config = dict(
    d_model=192,
    experts_per_token=1,
    init_std_router=0.0144,
    tie_embeddings=False,
    batch_tokens=131072,
    seq_len=1024,
)
Below are experts of layer 3 (counted from 0) of a mixture-of-experts language model. Rows are named router (the router's row for the expert), down (a neuron's output weights, with its number) and show model dimensions 0-63. Each number is 50 + 12 x the weight over its row's rms, rounded and kept within 0 to 99.
Before each expert's rows: "comes before" lists some tokens at least twice as common just after its tokens as in all text. This comes from a sample of Wikipedia text that the model never trained on. Tokens count by the router's weight.

# expert 12
comes before: "19", "20", "18", "1", "15", "17"
router:47 48 54 45 45 62 51 49 72 27 59 53 33 48 43 63 48 80 59 22 38 41 42 40 65 20 44 54 59 69 63 63 30 51 45 52 61 57 68 54 49 49 55 53 59 43 59 83 30 40 53 59 57 55 40 49 42 42 33 44 51 38 55 41
down0:44 65 35 75 50 57 39 62 71 35 50 74 59 69 40 41 64 65 59 51 49 58 43 60 63 38 33 42 55 38 62 44 44 55 50 37 53 18 36 47 57 52 58 44 30 62 47 46 45 48 63 43 61 46 47 45 48 52 32 76 62 43 36 44
down1:72 50 55 68 42 08 43 61 53 43 78 52 52 58 44 67 42 56 37 55 50 54 52 58 33 58 51 27 52 57 40 35 52 61 50 29 53 63 41 52 57 47 39 45 46 55 51 57 47 64 45 62 42 42 57 56 30 57 37 41 43 50 38 46
down2:31 52 49 33 41 47 49 58 56 44 35 54 67 63 17 41 61 14 65 25 34 50 59 54 38 50 55 62 55 61 71 73 61 51 75 65 48 60 50 52 43 45 45 56 55 61 57 52 59 56 56 47 44 41 55 37 57 41 50 55 72 47 46 78
down3:28 44 60 56 39 58 78 43 60 47 56 47 58 11 59 55 64 59 21 36 34 44 50 50 54 56 48 40 51 52 27 55 50 37 76 51 52 54 64 70 71 60 58 54 48 32 47 55 39 60 32 59 47 60 40 41 58 49 65 53 44 64 50 49
down4:44 37 51 41 65 59 45 25 58 37 49 61 59 52 59 42 60 42 50 48 29 40 47 39 62 48 50 68 36 36 57 74 54 55 46 51 52 50 54 30 77 29 69 64 52 32 44 42 31 46 69 63 58 53 72 67 47 57 64 45 46 47 70 76

# expert 17
comes before: " the", " to", " in", " by", " a", " on"
router:44 46 55 61 46 74 42 38 58 27 66 55 49 50 19 67 57 56 36 34 40 35 34 48 61 22 54 64 66 42 84 78 48 50 46 51 59 59 60 49 38 56 47 45 54 51 46 72 39 44 49 71 49 50 36 43 58 41 39 29 46 26 64 44
down0:77 45 44 64 52 62 66 39 54 42 57 68 54 38 63 23 42 45 84 33 29 58 51 50 43 54 46 55 39 64 43 66 66 52 51 56 41 40 57 46 39 58 54 60 56 58 45 47 58 68 37 50 54 54 47 67 37 42 24 51 34 42 66 38
down1:32 34 52 54 38 41 77 47 29 28 40 40 57 49 61 45 43 59 47 66 59 67 62 45 49 46 38 42 49 44 49 58 76 66 25 26 65 53 50 65 51 58 42 33 33 42 50 54 55 62 54 59 50 55 76 55 74 40 31 74 67 38 71 45
down2:63 60 60 48 67 47 47 71 46 29 49 43 64 38 27 53 63 73 67 35 77 20 60 56 44 61 75 50 53 39 55 65 29 47 51 49 67 68 54 52 61 34 58 46 40 46 62 38 34 37 57 51 51 42 59 54 49 49 54 53 48 55 61 41
down3:51 54 76 69 37 53 70 61 61 40 36 68 42 56 35 45 39 23 46 61 53 33 47 45 58 53 57 49 63 54 55 33 49 46 41 78 42 36 42 72 48 34 52 33 54 50 35 25 54 57 61 60 26 68 58 57 62 44 50 50 66 57 46 54
down4:65 56 36 36 53 48 50 56 43 62 49 43 41 24 61 55 49 51 59 34 60 28 45 42 55 50 24 48 42 37 71 24 55 60 41 64 47 45 64 32 46 60 46 30 43 35 73 58 39 52 50 61 51 57 39 48 54 74 62 62 44 70 38 42

# expert 19
comes before: "|", "-", "==", "The", "===", "In"
router:35 56 60 45 29 83 57 46 59 39 57 65 47 52 19 65 62 65 54 33 51 41 42 52 57 40 57 56 60 53 67 51 40 47 49 43 66 45 68 51 59 45 56 37 55 36 65 86 30 38 53 63 42 45 45 42 48 38 32 47 48 28 42 35
down0:27 55 79 55 72 36 53 57 52 42 75 57 53 40 63 42 57 28 62 49 30 43 58 40 47 41 23 51 47 39 56 48 55 33 46 68 50 49 41 45 50 36 45 43 42 64 43 60 65 48 68 30 48 35 84 23 43 51 47 58 53 51 62 45
down1:46 31 55 43 41 47 62 44 51 47 33 29 39 52 69 56 37 68 51 75 59 63 42 52 56 36 52 49 45 60 32 49 42 60 37 47 48 50 41 31 53 47 52 57 48 56 54 48 50 62 61 50 63 61 35 60 48 44 47 34 36 62 57 50
down2:53 52 50 38 38 42 31 70 70 59 39 47 54 51 56 63 44 43 43 45 67 56 43 40 54 50 64 53 31 59 46 66 31 48 76 41 50 48 54 46 27 49 55 66 56 26 33 45 26 55 71 66 65 72 64 65 30 36 45 73 31 29 23 49
down3:61 45 43 60 57 70 45 40 34 45 61 26 46 68 52 37 45 73 72 38 36 62 57 69 49 50 23 44 74 45 63 62 67 58 65 60 57 41 59 58 64 43 42 30 44 33 58 58 51 60 59 76 35 43 74 53 55 69 33 38 50 57 49 57
down4:52 52 51 59 44 87 47 48 50 68 46 54 58 60 49 60 30 50 51 52 24 58 41 52 57 57 43 55 78 68 38 56 46 48 52 51 59 49 75 42 64 44 52 60 54 45 75 54 32 68 47 35 58 50 37 69 55 48 37 55 44 34 40 48

# expert 11
comes before: " the", " Representatives", " his", " Historic", " Fame", " birth"
router:30 50 64 40 47 67 38 37 64 36 59 56 30 47 35 66 45 68 49 39 39 44 38 43 75 41 42 60 64 58 58 56 50 51 73 43 66 45 79 60 50 49 51 31 50 52 45 68 43 29 46 48 47 60 42 46 38 43 47 24 48 25 42 36
down0:60 47 52 70 62 43 54 43 41 53 54 44 41 40 52 39 65 33 42 47 43 58 59 46 73 45 53 28 71 60 49 74 57 61 39 54 55 56 43 58 58 60 49 66 46 45 53 39 47 52 39 62 62 36 72 83 60 56 53 32 47 26 49 57
down1:59 67 63 52 57 53 46 37 24 38 65 54 35 47 66 47 39 47 32 52 28 34 33 60 41 59 46 59 47 51 38 54 38 46 51 54 53 50 53 44 28 65 44 72 56 65 37 40 32 33 52 60 38 65 55 77 33 49 54 47 52 50 62 39
down2:24 48 60 78 58 36 50 45 59 61 63 54 51 43 43 54 67 39 46 48 59 57 53 70 26 45 44 51 50 56 24 66 54 51 68 48 61 42 40 34 50 53 52 66 64 62 42 55 46 49 41 67 54 62 45 46 59 50 43 44 55 61 42 37
down3:45 48 50 65 57 48 35 48 36 48 51 51 14 65 44 33 55 45 89 48 46 44 52 57 55 68 21 41 60 48 32 54 38 35 66 61 48 37 43 74 43 39 58 47 40 39 49 61 46 49 63 56 57 38 67 49 67 35 50 54 43 59 62 30
down4:47 51 54 67 48 54 32 76 68 52 46 48 41 71 45 62 26 38 44 57 43 43 56 52 26 51 38 52 26 57 43 66 21 44 57 48 37 34 38 68 55 56 50 39 47 35 55 51 51 62 51 62 32 50 46 43 50 55 48 57 53 71 55 62

# expert 13
comes before: " |", "–", ".", ",", ";", " |\n"
router:34 52 65 48 55 73 33 43 76 28 58 58 24 45 33 50 50 61 51 25 38 42 44 54 71 32 47 54 64 48 67 68 45 51 54 57 58 67 67 57 48 58 54 28 49 41 62 75 45 38 56 70 38 46 37 42 44 46 38 36 54 42 32 41
down0:57 48 43 36 54 48 50 48 59 62 64 50 50 38 36 36 65 44 51 32 48 27 48 54 66 58 48 56 27 62 56 49 65 40 56 54 40 43 62 44 49 46 39 46 33 50 29 43 51 44 50 50 49 56 51 42 80 74 56 47 65 50 48 35
down1:58 41 52 66 49 40 47 36 38 59 41 66 39 57 51 21 52 57 59 31 44 60 75 61 59 42 42 38 47 34 54 46 52 56 47 45 46 29 66 34 53 45 40 59 57 66 56 50 44 43 39 41 44 33 45 57 50 52 58 71 62 32 59 61
down2:48 42 34 80 71 29 56 67 57 52 52 54 43 33 48 52 45 46 50 27 51 44 41 63 53 42 55 49 65 53 44 67 55 30 48 57 28 45 34 47 57 37 56 33 72 48 49 34 58 53 51 41 37 52 38 55 57 59 42 48 38 53 52 48
down3:44 44 43 44 57 41 62 57 58 55 55 78 38 40 51 41 52 24 40 44 62 36 54 83 48 49 41 34 43 27 53 39 67 40 48 64 42 57 71 60 35 36 59 60 53 56 51 53 36 54 33 55 56 47 62 47 48 36 50 58 77 48 54 56
down4:35 60 45 61 42 25 52 62 33 33 62 50 51 44 58 54 42 46 48 34 31 39 33 61 41 60 71 55 52 57 77 43 44 52 77 65 58 47 35 71 45 19 46 36 58 67 51 26 61 38 49 61 62 35 36 45 49 46 63 42 50 60 32 66

# expert 18
comes before: " The", " He", " In", " was", " It", " he"
router:32 51 54 46 37 83 56 41 58 43 58 56 48 50 22 64 58 58 46 38 54 39 47 62 59 53 40 48 61 46 59 66 39 41 50 39 48 60 75 49 61 55 52 35 59 42 66 66 42 35 47 67 49 48 38 50 44 40 28 29 37 25 48 41
down0:61 40 52 49 51 51 32 55 43 30 59 50 39 51 52 55 58 46 47 52 54 65 39 50 33 41 49 50 52 57 23 60 58 41 33 34 48 23 50 37 46 47 22 59 46 36 35 75 53 63 64 48 44 57 59 56 83 72 30 36 82 44 64 35
down1:55 75 42 64 57 54 71 41 36 20 47 32 65 49 54 43 49 43 32 59 56 59 52 54 39 56 66 71 63 69 50 55 57 55 63 49 51 76 51 59 27 25 67 32 54 69 62 49 46 44 56 51 58 31 51 41 50 41 63 51 41 69 52 56
down2:44 49 40 47 50 49 53 58 37 45 53 41 60 36 44 52 60 48 45 47 54 63 57 46 71 46 58 35 45 60 51 59 34 55 30 30 47 40 44 36 39 70 31 64 39 32 47 57 43 47 65 50 56 48 35 23 62 77 56 53 43 52 53 48
down3:47 21 44 30 38 60 59 42 39 21 50 37 45 50 57 44 59 59 54 32 56 51 41 55 59 50 56 61 51 42 25 59 53 48 27 58 52 41 37 53 41 79 51 52 58 59 49 39 41 55 47 41 50 28 65 56 50 46 75 55 47 44 51 57
down4:46 61 55 45 60 45 52 37 57 37 28 40 52 32 55 62 39 72 62 61 41 35 63 37 26 58 55 27 29 71 52 39 73 58 57 67 41 55 65 62 73 36 50 41 39 52 41 58 59 36 54 51 42 52 63 58 36 61 56 55 56 31 30 50

# expert 23
comes before: ":", " of", " (", "^{", " MPC", "wood"
router:50 57 64 45 35 69 48 31 61 29 55 52 37 60 35 69 32 65 40 38 34 42 39 63 55 36 41 65 76 48 75 61 48 50 53 46 62 45 63 60 45 50 56 39 41 36 61 82 28 37 47 77 47 50 41 42 41 47 36 30 54 40 50 64
down0:56 21 73 50 64 60 45 51 63 55 46 48 66 35 48 55 20 48 20 46 39 38 52 63 73 47 45 58 35 43 57 49 51 47 25 31 48 52 67 45 42 39 41 44 37 59 41 44 73 37 29 39 31 48 33 58 47 33 60 45 50 48 47 33
down1:47 48 42 50 48 54 49 59 54 52 54 41 57 52 65 56 56 56 42 30 42 65 57 39 40 56 41 62 30 48 75 48 62 28 49 45 23 37 45 57 39 45 44 67 64 45 56 86 62 36 38 46 48 39 57 45 38 71 49 33 39 31 72 64
down2:56 35 38 54 48 48 71 57 54 47 41 30 48 64 72 63 78 38 42 58 48 51 46 53 32 51 65 30 41 29 46 29 36 29 47 38 54 53 52 43 66 69 54 57 46 58 67 46 47 48 43 59 44 60 57 19 56 45 46 62 55 44 73 57
down3:54 60 56 52 48 47 38 49 54 36 76 45 54 46 52 55 60 49 36 28 39 48 36 40 44 55 55 49 46 60 53 36 48 56 54 43 63 46 46 37 36 55 58 54 80 40 15 56 48 59 73 61 59 41 54 42 46 49 50 61 58 63 50 43
down4:29 38 28 47 51 43 41 55 42 54 42 76 59 73 57 39 46 50 68 54 53 39 54 56 57 56 43 49 41 60 64 32 35 58 48 52 56 67 47 45 76 42 31 58 21 35 32 47 31 44 51 42 48 37 52 36 64 37 48 49 54 45 30 50

# expert 21
comes before: "==\n", " ", ",", " a", ".", "==\n\n"
router:34 57 60 64 49 74 45 27 65 31 56 54 36 59 24 73 57 62 53 39 44 51 36 37 63 40 51 69 68 56 66 72 44 53 53 39 51 58 68 57 53 48 53 32 46 47 61 63 44 50 59 67 40 46 37 42 52 30 44 28 45 39 43 49
down0:53 53 48 51 41 48 55 56 69 61 55 40 61 53 42 49 47 59 47 30 54 67 60 65 49 58 24 41 53 46 50 12 44 47 54 61 53 65 49 51 49 38 49 75 62 63 63 47 48 62 40 55 56 42 33 58 33 48 56 39 48 52 38 43
down1:48 65 47 73 64 46 51 49 41 54 55 49 47 53 23 44 48 62 28 57 45 51 60 43 45 53 34 45 57 63 36 61 45 60 63 57 48 73 39 64 55 61 48 38 50 51 57 43 66 58 56 42 34 36 43 68 63 42 46 46 40 54 60 46
down2:63 55 70 72 62 62 40 41 73 69 42 59 46 58 41 53 49 47 43 64 40 57 61 58 45 48 36 58 32 45 40 70 37 51 47 47 27 32 51 44 57 36 43 52 50 30 57 53 63 25 57 52 53 22 52 64 37 38 43 49 49 64 49 56
down3:42 23 34 69 43 64 53 53 47 66 55 49 37 52 66 50 26 62 48 50 50 22 47 73 72 70 74 32 35 63 30 33 56 31 52 35 46 51 52 34 60 49 68 47 50 58 48 58 38 48 48 68 50 40 44 74 61 28 37 50 51 53 61 57
down4:34 53 56 49 51 47 61 28 50 59 56 63 57 53 42 54 41 44 74 50 69 45 40 27 64 59 49 50 51 57 67 57 53 69 51 70 51 32 62 55 41 65 53 68 45 50 48 69 66 60 36 39 43 38 45 38 65 38 42 58 45 62 36 85

# expert 16
comes before: " of", ",", " to", " in", " was", ".\n\n"
router:38 53 69 55 48 68 46 42 76 16 68 62 40 34 35 53 41 60 51 37 46 53 38 56 51 30 42 55 66 58 67 78 36 56 53 57 55 51 68 58 41 51 54 36 60 30 64 63 40 45 57 78 40 59 35 47 49 29 33 22 45 48 35 54
down0:30 40 64 56 71 47 66 27 51 32 59 44 60 51 67 48 59 34 41 49 60 73 55 55 53 65 63 32 49 41 49 34 44 32 64 62 48 23 56 46 53 50 63 49 53 52 41 41 65 62 41 43 39 44 43 58 56 64 60 48 40 49 56 45
down1:54 46 71 39 51 49 57 62 35 42 58 44 35 54 21 43 36 56 66 55 51 49 48 67 46 48 39 55 70 42 34 67 67 45 38 64 41 54 41 59 44 46 46 47 51 42 48 36 55 77 44 46 35 66 65 47 51 58 40 70 44 37 56 27
down2:32 51 38 50 51 52 69 73 47 57 35 46 54 46 46 37 48 46 46 72 49 46 50 67 44 49 46 49 68 48 33 62 40 56 52 32 46 61 47 49 47 59 32 46 52 45 27 56 45 59 59 35 82 61 42 41 52 37 53 58 49 41 45 55
down3:35 48 67 62 50 36 50 43 48 39 48 54 50 28 62 39 34 57 60 56 46 57 26 27 65 45 53 63 48 53 73 62 54 51 40 47 36 61 52 67 19 51 58 60 59 67 45 62 55 48 35 43 33 28 80 54 51 45 71 53 32 38 59 41
down4:53 50 39 34 40 46 44 46 57 70 44 55 55 71 54 62 57 62 42 27 64 32 29 40 73 44 65 66 55 56 55 31 35 54 55 31 47 66 47 61 34 52 49 39 56 67 42 45 34 55 76 60 44 37 67 45 58 32 40 50 39 47 38 61

# expert 8
comes before: "-", "19", "born", "20", "18", "C"
router:34 62 55 40 35 78 44 37 62 32 58 49 46 57 34 65 53 59 58 25 48 44 37 62 54 35 52 58 75 59 72 76 42 53 60 49 60 61 73 53 42 59 62 40 59 50 53 57 31 36 44 65 39 38 45 37 51 47 34 49 55 38 54 42
down0:57 44 46 59 41 44 18 42 48 63 57 57 54 43 66 69 54 45 35 38 43 59 54 71 51 59 49 46 57 68 43 39 55 46 26 68 79 41 70 36 14 39 48 43 41 52 79 71 54 66 38 38 64 67 59 54 41 50 58 69 35 54 42 61
down1:29 57 58 31 30 47 50 55 55 77 40 60 53 62 56 41 37 46 39 54 34 45 48 51 25 39 40 57 55 44 45 45 45 72 67 52 69 51 53 52 49 42 70 70 58 47 60 30 44 57 50 60 50 64 50 64 47 60 28 37 30 64 57 57
down2:49 52 51 41 36 62 52 70 46 62 54 42 50 50 37 70 53 35 72 66 47 18 43 49 19 29 48 44 61 45 48 51 56 55 45 56 65 46 42 55 46 29 15 38 44 54 44 50 52 48 47 70 56 67 42 48 50 32 49 67 57 61 48 52
down3:60 34 61 50 49 54 64 66 50 60 47 48 17 42 67 67 36 41 56 60 88 55 52 50 28 77 66 42 50 42 55 53 26 48 44 62 64 47 59 59 53 73 50 58 37 52 49 59 56 31 57 43 44 46 56 65 35 46 41 45 42 37 49 45
down4:47 50 53 59 57 58 58 43 28 51 30 39 49 61 57 66 72 61 40 48 48 64 62 35 38 63 36 42 28 45 38 60 47 50 41 43 44 58 58 46 59 50 48 62 50 51 53 73 53 51 47 38 46 55 39 80 73 49 40 74 62 42 63 59

# expert 6
comes before: "20", "19", "1", "2", "0", "3"
router:33 59 67 48 42 65 43 48 59 28 51 51 43 66 34 70 51 68 51 36 48 36 24 51 58 35 34 60 59 55 84 54 43 47 55 51 53 58 55 58 46 48 46 45 70 44 55 75 41 38 47 64 38 47 32 39 43 43 30 31 52 33 58 49
down0:55 58 40 37 41 49 59 37 44 54 56 60 42 57 53 58 36 71 51 56 36 54 60 56 62 65 31 66 74 58 49 56 53 41 57 65 60 36 52 57 77 41 58 56 54 47 58 61 26 50 53 31 48 51 47 50 64 45 50 33 33 56 47 68
down1:52 60 68 50 62 60 34 48 57 43 54 53 34 45 48 50 57 38 57 23 43 60 62 37 43 54 37 37 61 66 55 54 48 41 30 56 24 59 57 39 41 30 29 69 63 52 49 56 54 66 38 48 54 38 51 57 41 23 53 46 58 39 54 34
down2:37 44 43 52 39 69 64 56 67 45 26 30 38 59 55 32 53 36 34 63 38 65 65 54 67 71 63 58 39 30 57 61 37 70 29 64 61 60 42 41 51 58 47 63 79 56 50 55 57 40 57 44 46 57 48 57 41 56 38 83 48 52 42 46
down3:35 49 30 60 37 27 64 61 56 43 49 80 44 32 25 56 48 68 46 51 72 28 40 57 41 38 42 43 39 53 33 66 46 54 55 47 41 51 22 59 50 50 43 43 65 57 41 45 48 41 53 44 47 46 35 43 48 40 50 47 41 22 62 39
down4:57 33 31 63 62 31 61 43 50 46 46 27 43 65 56 70 44 65 50 37 34 47 70 61 48 40 52 39 68 52 43 35 54 52 69 39 55 53 44 72 60 21 69 62 53 46 40 50 54 31 46 53 58 48 69 73 61 30 76 36 65 59 61 56

# expert 10
comes before: " ", " century", "00", "_{", " place", " Ma"
router:43 55 60 50 39 67 43 37 70 32 61 53 49 48 39 77 55 56 53 44 32 46 43 61 51 31 47 62 64 57 72 67 48 60 62 52 58 47 60 54 50 66 58 38 44 21 44 75 30 39 56 69 55 49 32 26 50 41 49 30 29 27 55 49
down0:52 39 32 66 45 32 64 49 48 45 52 57 33 51 42 41 30 59 55 58 28 50 66 42 51 65 27 60 53 35 57 45 25 30 65 46 28 61 46 52 50 55 47 41 40 55 41 58 60 39 32 55 60 52 89 52 31 66 40 59 47 60 76 40
down1:58 60 55 66 58 59 64 45 55 41 64 55 26 39 63 47 58 61 48 58 37 42 49 58 61 49 55 39 44 40 66 41 57 59 48 45 43 54 75 65 51 23 36 36 59 74 68 51 49 33 52 29 55 36 60 60 62 40 55 58 76 56 61 31
down2:48 53 56 54 60 53 52 40 58 56 28 40 42 39 42 63 49 68 68 41 29 51 62 50 47 65 42 63 50 56 54 46 34 35 26 66 49 59 70 58 59 48 32 34 44 42 59 17 57 42 47 55 59 61 52 71 45 50 51 52 49 67 45 30
down3:66 42 41 59 46 54 38 58 40 61 39 37 18 67 41 61 54 00 54 51 46 63 58 49 49 36 34 52 72 60 53 55 48 55 34 37 27 54 52 61 70 72 43 40 55 56 48 39 37 42 18 56 57 64 49 53 57 45 56 61 44 52 43 34
down4:45 52 52 72 65 52 58 54 48 52 29 73 54 49 55 47 45 40 45 47 62 76 55 39 55 55 49 29 52 58 60 62 46 46 32 42 55 42 74 35 64 56 48 27 51 51 60 70 55 27 55 26 46 64 72 55 54 35 40 52 45 50 53 50

# expert 0
comes before: ",", " |", "\n", " (", " and", "\n\n"
router:42 47 53 54 39 76 36 43 73 23 64 64 43 55 25 61 45 67 51 31 42 48 29 44 62 39 48 65 65 51 58 73 35 46 58 45 55 57 64 49 49 62 54 42 59 41 58 63 36 38 45 70 49 60 34 34 39 56 36 36 49 33 45 52
down0:44 56 50 58 60 55 43 67 52 70 59 50 55 26 20 46 62 51 63 51 43 59 34 56 69 42 59 53 50 50 35 40 54 35 54 34 40 42 53 37 53 42 43 34 47 58 33 50 63 51 45 63 38 64 67 66 35 49 55 51 56 69 38 51
down1:40 55 51 33 58 66 65 52 41 46 29 53 62 59 50 54 36 66 32 48 52 45 57 47 49 18 58 34 50 20 43 63 71 08 73 46 53 56 62 64 53 51 26 62 49 47 40 52 50 50 50 43 45 65 37 63 66 55 66 51 51 36 55 41
down2:39 23 74 59 48 45 56 45 51 49 51 51 48 61 51 50 36 35 56 61 58 48 59 61 59 61 33 50 63 52 51 61 46 42 50 64 51 38 57 41 59 31 65 54 71 23 54 43 46 44 50 41 40 57 30 55 55 62 45 52 25 33 50 40
down3:46 60 56 80 42 42 48 47 67 42 66 42 68 53 39 61 53 56 42 57 59 47 36 27 58 35 43 69 31 69 53 41 44 57 66 63 56 58 75 45 43 32 42 41 61 47 31 70 34 37 44 63 48 57 47 53 49 42 52 29 36 51 55 50
down4:45 45 59 37 60 33 32 50 40 36 25 42 45 49 60 50 54 53 52 48 56 26 49 41 71 42 39 34 50 34 57 49 62 46 32 53 53 47 60 59 38 46 49 38 45 54 35 55 34 48 56 49 41 59 31 33 55 73 49 27 54 45 62 66

# expert 4
comes before: " the", " a", " his", " an", " their", " its"
router:44 34 56 56 50 79 44 43 74 49 60 51 36 50 19 63 50 60 54 35 38 34 36 52 52 42 54 64 74 54 60 59 47 50 56 49 63 64 53 57 45 55 49 24 60 41 44 63 37 43 52 79 47 60 35 35 54 38 49 36 31 31 44 34
down0:56 50 46 55 49 49 51 71 59 47 50 32 72 48 61 42 37 47 33 65 45 49 43 62 57 38 54 59 56 55 52 56 51 55 11 46 72 77 47 42 59 50 44 42 31 60 48 56 42 45 55 56 46 54 28 47 53 48 65 43 50 50 57 41
down1:56 71 50 55 50 58 39 35 38 49 55 45 33 38 55 57 41 42 38 57 45 56 42 58 52 62 47 57 51 52 34 44 54 31 38 75 63 51 54 52 75 40 54 53 41 51 76 23 32 43 54 50 60 54 52 50 50 52 58 52 57 44 50 55
down2:51 41 41 43 34 40 69 58 50 87 63 73 39 64 27 54 53 50 62 72 34 73 48 28 68 55 43 50 41 61 33 52 53 41 57 70 74 38 33 36 53 45 55 50 30 43 63 59 49 57 63 73 65 40 53 61 59 58 21 45 43 33 47 34
down3:60 64 54 31 28 62 63 52 55 45 48 53 64 60 48 26 51 28 34 29 36 49 61 39 46 32 64 56 28 38 45 38 53 45 48 36 44 70 60 55 40 67 53 46 53 41 48 63 61 24 54 40 66 44 52 39 43 47 66 34 63 49 43 35
down4:27 61 60 49 39 46 37 46 56 59 47 53 53 51 74 54 58 61 40 43 49 54 58 57 71 29 61 54 42 41 47 65 45 62 45 54 39 46 48 39 57 59 60 59 57 33 74 69 77 46 52 70 52 32 69 46 60 44 30 53 53 47 30 59

# expert 15
comes before: " ", " —", " \"", " Democratic", " Republican", " ·"
router:43 46 61 57 43 81 42 34 72 41 53 52 45 40 25 66 44 60 56 45 35 40 32 59 56 31 41 69 63 51 57 68 42 47 53 52 56 50 54 60 70 67 49 50 63 42 55 64 40 38 52 79 36 45 45 38 39 37 39 33 49 40 49 35
down0:52 40 44 45 61 57 75 24 39 37 49 57 44 49 36 44 44 41 40 46 71 56 42 52 74 54 34 53 48 40 51 56 32 49 61 55 48 50 60 56 39 61 55 69 70 68 65 58 28 51 29 29 67 31 43 51 15 36 51 48 31 47 44 63
down1:43 29 38 54 47 52 47 47 60 57 49 54 39 63 62 46 32 71 57 69 60 63 42 28 57 52 45 52 62 56 56 38 64 50 42 50 43 42 67 62 49 64 28 84 51 34 49 45 50 36 48 39 67 50 51 38 42 34 60 48 47 32 61 25
down2:48 46 56 17 54 63 39 48 42 59 60 54 50 49 56 43 38 71 35 43 56 49 68 47 24 64 73 44 43 42 39 59 69 45 56 52 70 50 63 45 38 53 43 70 44 57 40 54 59 61 59 39 22 50 37 60 43 63 44 45 68 70 71 46
down3:48 44 66 28 38 45 57 36 53 57 51 68 81 49 48 47 71 55 38 85 40 48 55 53 51 74 50 37 35 48 43 57 46 57 61 29 52 49 50 47 51 47 56 38 52 43 75 54 20 51 26 42 50 51 59 54 53 61 42 56 60 27 47 41
down4:66 40 45 45 18 44 52 54 41 40 67 58 56 72 41 73 38 43 32 65 64 61 38 43 66 49 41 40 51 42 75 49 48 55 55 43 40 59 49 32 50 57 53 57 41 73 64 65 59 45 41 19 48 45 58 34 29 46 53 34 45 54 39 47

# expert 1
comes before: " |", ".", "0", "–", "%", ","
router:37 51 56 52 43 72 39 49 68 38 57 56 43 49 22 65 45 68 45 29 33 37 50 43 59 33 40 57 69 46 63 66 38 44 52 55 63 54 67 56 45 60 54 46 54 39 62 68 36 39 55 63 51 41 34 44 45 45 47 35 44 36 51 45
down0:42 72 59 57 53 49 24 42 66 43 57 39 52 64 61 82 51 55 44 58 30 42 62 46 32 41 45 31 47 49 57 22 39 61 53 42 31 19 43 54 25 28 39 58 64 57 42 61 43 47 60 28 48 46 46 42 42 70 51 37 55 55 54 75
down1:70 67 43 45 62 40 38 58 34 61 54 58 46 67 33 39 41 50 65 49 48 55 57 41 22 44 71 63 30 43 63 44 72 59 57 47 35 47 51 29 56 59 51 47 59 63 19 33 83 40 53 73 32 64 37 60 40 67 28 46 57 26 51 54
down2:64 62 26 72 54 45 67 60 47 50 52 76 70 45 53 26 45 43 72 67 45 47 49 61 54 35 40 60 22 62 48 71 32 57 40 71 41 22 42 38 47 39 64 33 56 53 42 56 46 45 64 38 61 39 37 52 56 41 44 59 45 37 51 47
down3:67 53 69 47 39 51 63 83 42 51 38 66 33 44 39 34 52 69 55 56 64 63 38 50 63 46 65 45 40 39 50 53 52 51 49 33 40 51 80 39 39 36 52 25 40 53 45 35 72 58 36 52 48 25 51 37 38 39 47 59 63 53 41 45
down4:42 55 62 33 50 38 55 50 52 49 47 72 42 60 49 46 36 60 48 62 57 37 60 37 48 53 37 41 64 50 49 44 70 53 50 51 62 59 54 54 67 60 65 56 54 51 42 48 75 47 47 44 58 48 30 42 63 61 31 42 50 63 52 42

# expert 3
comes before: " ", " Total", " Party", "See", " Year", " Preceded"
router:38 52 73 44 28 83 43 40 77 29 48 54 40 44 20 70 54 50 52 37 41 40 43 50 63 31 41 49 58 49 65 70 43 55 58 49 61 50 62 69 46 61 64 42 62 38 46 62 45 35 48 74 49 59 49 41 58 44 31 38 41 42 56 55
down0:46 34 51 51 32 69 58 68 46 38 55 45 51 43 43 41 26 60 34 64 52 35 53 34 66 48 46 61 61 27 39 55 67 44 59 52 55 48 47 50 35 65 49 41 54 61 62 47 56 66 50 42 67 25 62 47 59 49 21 52 54 47 54 52
down1:81 53 70 69 44 69 64 43 44 36 44 68 43 65 52 67 65 45 66 88 54 50 40 45 63 60 51 65 43 26 49 55 37 45 52 56 54 35 34 64 40 69 55 44 40 44 50 59 40 44 32 73 53 58 50 49 65 40 47 46 39 73 49 48
down2:29 38 28 67 50 39 43 51 47 40 33 46 43 58 36 65 48 28 62 58 48 54 48 48 58 58 58 51 30 32 64 29 49 43 48 62 58 42 58 40 49 43 43 67 59 55 63 36 51 22 55 32 51 60 53 35 48 45 42 43 56 53 71 61
down3:45 69 51 41 53 64 40 31 56 51 54 66 48 69 40 58 70 40 47 39 41 47 56 54 62 39 60 49 46 52 51 42 27 45 52 54 57 52 59 65 58 41 44 42 56 32 68 37 68 46 45 50 35 39 27 31 61 49 51 61 76 59 44 58
down4:51 53 40 58 65 71 39 56 59 42 52 70 64 64 35 45 40 43 46 35 50 37 59 42 62 52 36 43 54 70 49 69 47 55 52 50 53 48 47 87 49 35 44 25 28 52 54 47 60 37 52 53 47 49 40 54 48 66 46 50 48 43 39 60